{
  "n_layer": 12,
  "d_model": 224,
  "d_expert": 48,
  "d_shared_expert": 64,
  "normalize_top_k": true,
  "balance_loss": 0.00524,
  "balance_bias": false,
  "router_z_loss": 0.0001,
  "vocab_size": 8509,
  "norm": "layernorm",
  "tie_embeddings": false,
  "seq_len": 1024,
  "train_tokens": 516300000,
  "steps": 7879,
  "dataset": "wikipedia_en"
}
Below are experts of layer 5 (counted from 0) of a mixture-of-experts language model. Rows are named router (the router's row for the expert), gate (a neuron's input weights, with its number), up (a neuron's input weights, with its number) and show model dimensions 0-223. Each number is 200 + 40 x the weight over its row's rms, rounded and kept within 0 to 999.
After each expert's rows: "comes after" lists some tokens at least twice as common just before its tokens as in all text. This comes from a sample of Wikipedia text that the model never trained on. Tokens count by the router's weight.

# expert 75
router,227,259,185,244,129,169,230,156,184,197,178,242,198,173,185,205,161,145,215,248,241,158,183,146,162,223,173,153,198,163,272,223,162,164,223,191,265,165,222,215,194,281,82,225,149,191,158,210,143,191,191,228,267,266,217,192,189,193,239,218,251,130,236,232,203,151,178,100,262,191,214,282,172,235,215,196,224,197,170,219,220,128,196,236,223,169,211,250,204,177,175,154,245,202,218,211,223,195,240,217,147,90,246,163,174,189,167,254,215,259,193,222,253,277,157,233,215,175,234,133,211,209,209,174,243,211,175,176,159,280,149,206,191,166,241,248,133,164,183,230,181,192,220,191,200,155,279,201,197,208,198,230,175,182,227,190,188,178,232,204,230,105,139,192,209,197,109,225,159,203,244,239,205,223,139,240,268,189,124,235,246,194,242,180,215,234,149,205,221,191,232,195,202,184,235,201,169,261,110,254,198,221,248,131,200,254,153,147,215,181,202,281,186,233,224,172,255,227,265,228,183,115,270,229
gate0,197,202,187,215,246,150,188,195,227,186,180,237,158,199,208,239,169,199,252,212,211,163,220,262,207,225,207,159,200,116,187,171,176,193,202,157,203,296,226,168,234,225,197,177,210,141,239,201,239,221,191,173,114,109,262,243,200,163,185,182,216,168,266,191,168,151,245,214,203,247,225,258,186,195,190,196,211,146,136,148,212,180,198,135,213,231,241,260,244,152,177,200,305,211,205,207,127,201,237,138,190,133,154,153,207,152,231,163,213,221,240,292,138,151,191,180,211,167,219,194,203,235,240,100,147,165,148,208,195,205,208,184,99,233,205,296,202,201,266,237,180,226,193,201,162,121,199,237,258,185,194,184,220,180,200,204,223,234,208,156,181,241,187,170,169,120,196,269,241,156,106,245,201,230,224,162,240,249,167,245,194,199,234,197,278,155,239,186,232,213,186,232,190,103,203,220,207,278,179,204,231,186,233,219,173,202,222,114,218,321,222,228,281,225,167,208,196,159,174,166,241,126,239,187
up0,240,237,205,190,219,137,237,157,250,170,222,189,181,248,191,203,231,251,225,192,211,131,284,154,191,232,163,317,153,203,169,234,212,261,242,225,204,169,214,234,160,242,180,165,282,148,127,183,160,188,240,189,257,201,251,235,185,198,235,278,178,226,191,225,222,149,193,212,170,221,201,152,215,172,170,195,153,215,251,199,146,230,221,163,184,122,235,213,231,196,168,261,173,186,210,281,210,242,183,162,220,201,168,177,128,270,197,192,226,158,112,165,187,213,221,189,224,184,186,238,211,258,240,255,211,117,176,195,245,141,225,125,211,244,203,238,168,230,171,190,193,200,152,197,65,250,131,232,170,211,218,142,234,146,192,165,279,218,292,156,142,282,210,217,163,207,186,143,221,173,104,222,228,252,237,189,140,170,133,166,256,239,206,236,174,182,222,171,189,234,232,165,263,144,214,149,222,195,184,163,181,226,188,252,203,197,211,186,147,212,199,190,158,175,240,219,131,143,220,144,237,214,216,249
comes after: "1", "2", "8", "at", "am", "ar"

# expert 175
router,186,193,218,241,167,147,202,165,143,179,233,262,182,159,153,172,165,126,193,225,197,171,201,196,164,213,182,168,234,136,288,206,167,235,259,219,259,152,238,268,166,222,139,264,189,180,199,235,144,161,206,248,266,253,274,177,177,205,167,237,223,174,276,205,205,155,297,161,219,174,117,216,163,306,229,150,323,206,164,290,234,142,201,174,202,225,175,276,209,190,135,169,240,185,219,164,241,220,222,210,176,162,238,138,183,194,192,204,225,237,191,210,212,205,215,202,180,178,224,157,186,242,283,190,245,189,165,124,160,211,161,157,159,150,215,251,197,177,128,217,170,214,228,216,181,205,243,232,193,254,171,167,151,231,245,221,207,254,202,224,234,158,116,162,216,204,166,215,112,126,249,254,242,233,140,260,220,172,143,183,189,190,194,137,209,185,186,168,148,210,241,196,212,155,210,250,204,266,194,241,250,232,238,187,217,180,181,123,246,175,178,238,170,260,208,203,241,222,239,239,165,158,171,231
gate0,228,220,199,180,155,142,170,189,212,183,275,180,185,195,251,232,184,211,169,250,146,156,277,185,232,249,154,229,260,211,200,172,237,195,261,126,175,164,213,176,110,210,276,127,208,219,176,153,194,261,205,200,255,204,214,132,195,203,121,220,227,205,222,303,223,210,188,169,252,196,187,246,152,259,147,124,253,164,137,215,209,131,250,137,236,204,193,142,146,205,201,287,265,222,225,222,213,165,184,209,193,209,242,132,194,248,201,130,181,213,192,153,166,165,199,180,203,174,119,190,173,187,181,178,209,208,221,142,195,216,177,276,158,173,214,236,262,208,160,117,240,164,284,113,273,207,252,240,216,278,206,155,215,254,144,213,208,301,164,206,235,173,149,226,207,235,172,147,238,218,201,232,166,239,212,218,205,169,170,155,210,207,126,234,231,179,237,160,161,155,269,206,212,191,188,197,285,175,238,245,202,202,191,203,110,187,203,259,228,198,222,184,227,187,163,189,242,204,244,169,196,171,138,198
up0,139,223,215,214,212,191,173,214,238,153,150,260,164,211,252,245,151,177,162,208,244,99,292,226,169,181,122,290,136,157,217,257,113,183,190,244,199,204,151,90,253,237,200,188,119,224,241,246,167,208,230,241,144,209,211,177,231,207,178,222,224,174,222,162,142,192,251,213,260,149,172,218,126,195,211,133,194,150,179,190,151,253,248,167,229,128,229,106,201,244,228,194,232,278,228,229,215,237,167,157,170,213,192,186,205,126,274,149,170,162,185,245,249,223,213,251,188,156,199,306,185,178,199,239,237,215,235,221,190,184,185,190,174,195,225,167,195,149,244,217,227,184,140,186,172,160,300,227,218,222,161,238,212,178,222,192,209,163,184,235,145,198,132,249,161,204,205,232,224,254,171,200,303,237,148,208,224,231,207,244,232,163,144,189,197,221,214,229,196,146,141,252,212,224,258,213,208,168,196,150,200,167,247,187,167,198,176,172,248,155,271,160,251,193,218,163,245,173,190,232,160,217,199,253
comes after: "2", "1", "–", " ", "8", "7"

# expert 170
router,192,227,242,241,205,164,204,157,127,160,174,229,208,133,152,185,189,188,235,203,219,191,201,186,171,174,213,154,196,163,287,213,200,207,200,131,226,135,200,259,200,229,193,202,143,195,197,231,185,172,171,274,210,225,235,183,213,222,193,232,233,143,235,233,238,157,233,141,217,121,163,221,189,259,231,179,203,266,148,232,235,171,258,229,227,238,198,252,230,125,206,149,280,245,247,145,242,209,217,217,177,162,209,134,149,131,172,219,229,252,217,197,238,227,194,221,184,186,238,149,162,229,222,152,278,216,172,129,143,218,188,174,248,207,135,210,204,174,159,237,185,224,197,208,156,173,237,289,144,222,245,227,170,239,236,207,235,207,254,250,226,153,153,130,227,105,214,256,184,130,208,175,203,218,131,250,299,191,155,151,210,246,239,196,202,186,180,147,210,231,179,173,156,162,209,212,150,222,190,184,246,240,217,155,285,222,163,168,192,181,158,216,192,269,275,151,249,185,281,239,119,203,271,299
gate0,138,217,182,158,217,228,144,210,198,234,262,212,172,158,168,196,244,154,229,220,194,236,154,165,194,231,189,173,156,173,240,153,184,241,155,123,204,256,241,210,259,199,202,232,183,211,137,184,224,157,216,184,212,179,159,209,213,194,211,161,219,193,183,180,219,139,176,119,166,126,245,177,278,290,172,159,193,203,217,206,239,170,157,213,214,224,209,206,160,162,197,101,285,240,239,211,229,213,170,236,221,188,214,192,179,221,202,179,262,180,233,132,221,192,200,233,216,129,180,177,211,173,202,238,170,242,319,189,160,167,170,151,197,289,253,163,218,211,157,221,254,187,237,219,173,175,235,247,217,194,214,248,234,207,222,192,249,219,250,169,133,168,181,215,211,203,332,191,101,147,185,195,195,239,167,236,235,236,98,183,234,242,212,136,162,95,156,174,203,209,209,162,219,264,208,209,204,195,177,157,141,201,179,207,228,211,153,225,209,292,209,191,212,221,195,141,267,182,209,311,179,205,273,303
up0,200,194,173,192,216,260,206,252,149,221,185,210,222,168,191,231,251,178,160,251,253,197,196,281,187,198,182,163,181,242,211,270,220,215,162,194,162,209,217,286,165,134,274,185,184,165,126,233,151,162,141,204,176,230,151,176,153,131,203,182,175,207,192,253,222,212,239,115,181,204,248,210,211,251,227,241,206,241,170,134,176,254,165,209,141,205,268,211,268,201,151,102,244,223,190,165,158,192,231,224,244,234,250,137,228,218,194,248,150,92,229,182,191,227,234,205,166,169,298,228,258,173,202,263,126,225,212,232,214,245,252,290,180,139,134,127,240,203,227,115,155,211,152,198,243,184,198,189,176,201,155,227,153,197,135,169,157,204,130,184,235,154,195,192,250,202,166,188,211,163,216,190,204,241,211,193,214,159,174,176,149,207,211,163,249,197,182,165,192,198,187,262,179,202,196,266,174,201,218,125,220,251,208,233,219,139,211,128,266,230,225,192,228,240,200,206,278,158,244,188,238,215,314,155
comes after: "\n", "\n\n", "| ", ".", "-", "|"

# expert 96
router,198,212,234,208,153,160,205,206,151,188,255,287,202,187,152,191,210,151,256,233,208,210,207,183,177,216,209,142,252,120,199,227,178,183,300,181,255,197,169,190,164,236,189,193,226,161,176,267,160,204,148,255,191,254,229,133,179,197,200,198,198,144,206,215,235,130,222,201,272,186,170,234,182,225,282,194,199,159,150,211,252,182,227,210,186,225,166,191,236,146,137,145,259,246,271,178,228,152,207,224,172,113,256,141,126,131,193,228,214,227,152,209,236,258,175,234,157,157,238,104,202,231,256,186,245,184,199,192,215,298,226,190,117,146,181,209,179,176,210,239,196,112,198,221,111,157,187,201,151,237,236,163,142,160,248,241,237,204,241,218,206,136,180,168,195,168,174,206,142,197,215,266,198,240,186,244,294,190,173,148,275,181,159,177,242,177,183,228,149,269,205,208,164,148,254,219,196,233,149,219,224,215,250,173,249,238,192,190,203,118,219,229,185,216,247,170,236,232,256,200,208,153,228,277
gate0,222,301,215,191,243,143,161,193,153,234,185,194,214,191,183,240,175,139,173,203,252,167,196,143,200,187,212,249,181,170,137,154,208,220,203,192,249,234,140,180,141,155,216,113,172,248,203,185,200,187,222,254,193,249,222,131,195,218,267,216,225,189,226,136,219,228,86,232,210,101,177,274,188,237,129,230,191,164,201,200,164,256,194,215,151,223,213,197,266,168,175,222,150,218,137,190,158,167,193,183,146,114,196,159,131,191,172,236,225,148,182,156,182,273,227,249,269,157,174,224,241,222,199,177,251,250,229,188,237,204,189,214,186,282,222,198,250,177,160,156,185,198,216,188,143,181,246,123,186,209,198,137,196,173,224,272,182,165,283,266,237,209,150,125,209,228,254,181,183,194,227,280,268,278,236,273,212,135,226,232,147,174,203,199,225,196,224,183,223,234,214,235,169,259,186,169,213,195,184,237,268,205,157,200,138,221,197,217,185,146,300,157,181,164,226,152,261,224,191,216,236,211,244,225
up0,249,202,152,198,234,226,202,219,221,240,182,180,264,214,240,215,188,174,144,195,174,181,147,214,196,200,170,164,206,184,150,304,141,186,186,218,80,198,217,258,162,229,203,270,178,175,312,142,140,211,215,186,167,212,291,167,172,171,125,193,207,143,201,194,201,232,210,309,261,172,188,197,175,137,177,194,256,181,206,196,151,220,164,164,255,193,142,190,159,288,237,190,170,191,169,230,216,176,200,185,193,228,242,231,187,205,222,219,186,220,177,216,205,153,231,156,177,200,253,173,245,203,217,185,182,205,217,175,214,173,185,243,212,183,133,192,125,138,112,248,204,237,194,148,231,149,213,278,214,249,224,254,198,181,257,126,201,221,196,154,260,217,245,238,220,193,197,185,142,233,159,195,257,193,221,219,130,264,192,165,270,173,250,267,188,144,244,208,211,192,203,153,254,193,236,158,217,187,205,320,259,210,271,150,237,212,210,154,178,183,178,186,246,164,121,151,107,221,206,196,185,288,186,173
comes after: "\n\n", ".", " =", "==", " ==", "==="

# expert 0
router,201,189,279,241,153,203,226,192,126,151,227,263,159,157,132,152,185,188,209,227,222,151,194,138,110,204,244,158,204,142,200,227,171,169,226,119,201,140,165,242,194,178,159,173,211,141,174,252,227,237,153,266,223,211,226,150,182,202,240,248,179,120,196,210,223,215,231,206,252,169,228,226,143,244,244,186,241,185,163,222,251,171,229,201,215,230,181,180,205,157,196,188,172,216,225,192,211,206,207,230,175,142,201,121,174,173,218,256,152,291,146,253,177,276,210,208,143,154,212,196,138,221,274,182,226,223,150,161,191,247,251,198,153,155,205,238,179,172,190,250,161,95,150,245,178,100,177,191,173,225,196,201,171,187,244,162,236,237,229,196,237,176,200,177,251,144,195,183,145,125,226,198,210,227,173,252,258,162,177,174,277,271,210,149,256,218,191,169,191,259,219,196,215,143,294,235,177,219,142,185,293,268,254,240,231,239,170,194,205,159,156,240,175,221,209,184,272,270,247,238,219,206,226,231
gate0,192,172,266,207,198,196,184,203,224,113,172,191,222,204,224,215,172,205,162,184,139,215,202,299,182,149,222,169,160,244,191,212,243,133,207,170,208,141,165,230,252,253,227,167,195,164,207,134,203,178,215,237,171,233,247,167,233,183,210,114,211,256,214,183,170,139,228,145,144,166,256,203,143,237,217,234,208,197,255,179,249,184,199,163,172,179,114,172,279,192,200,270,244,154,232,171,206,176,284,261,208,251,208,205,210,181,213,176,201,148,198,163,242,161,113,194,250,120,250,239,194,287,175,229,236,246,285,166,255,249,261,150,243,185,175,140,192,215,225,189,194,157,195,201,129,159,160,200,198,287,174,168,101,191,202,258,143,275,198,192,316,149,295,204,170,124,196,202,245,189,143,166,199,223,259,186,216,177,182,152,196,202,210,223,195,199,226,182,130,290,199,187,204,180,200,209,218,252,223,207,239,235,204,205,180,232,153,228,208,191,226,238,197,215,159,200,218,252,209,180,205,148,139,126
up0,190,177,237,185,180,226,139,245,243,255,171,233,127,217,162,211,196,159,181,140,162,266,230,182,263,257,158,118,172,209,240,188,260,144,220,228,178,290,276,214,141,140,184,161,204,237,245,125,190,139,248,181,210,132,161,233,168,184,161,192,166,241,257,241,261,164,195,173,254,261,172,225,230,242,192,194,199,149,167,190,202,152,194,205,183,158,174,244,218,251,212,187,220,79,114,306,248,210,195,162,133,223,179,130,250,212,252,229,248,190,173,182,280,235,190,172,189,227,267,199,197,239,182,248,188,180,153,288,265,206,207,235,208,191,197,156,156,172,198,182,214,140,175,204,167,213,229,223,255,247,194,231,166,184,199,217,182,158,252,199,131,224,223,198,219,136,195,196,203,174,288,133,209,112,161,249,248,210,227,231,184,164,218,219,201,235,145,278,171,225,183,208,188,191,188,214,205,189,234,187,248,279,264,165,219,237,97,221,220,221,187,186,230,178,162,214,176,181,235,178,213,156,180,187
comes after: "\n\n", " |  | ", " H", "==", "°N ", " S"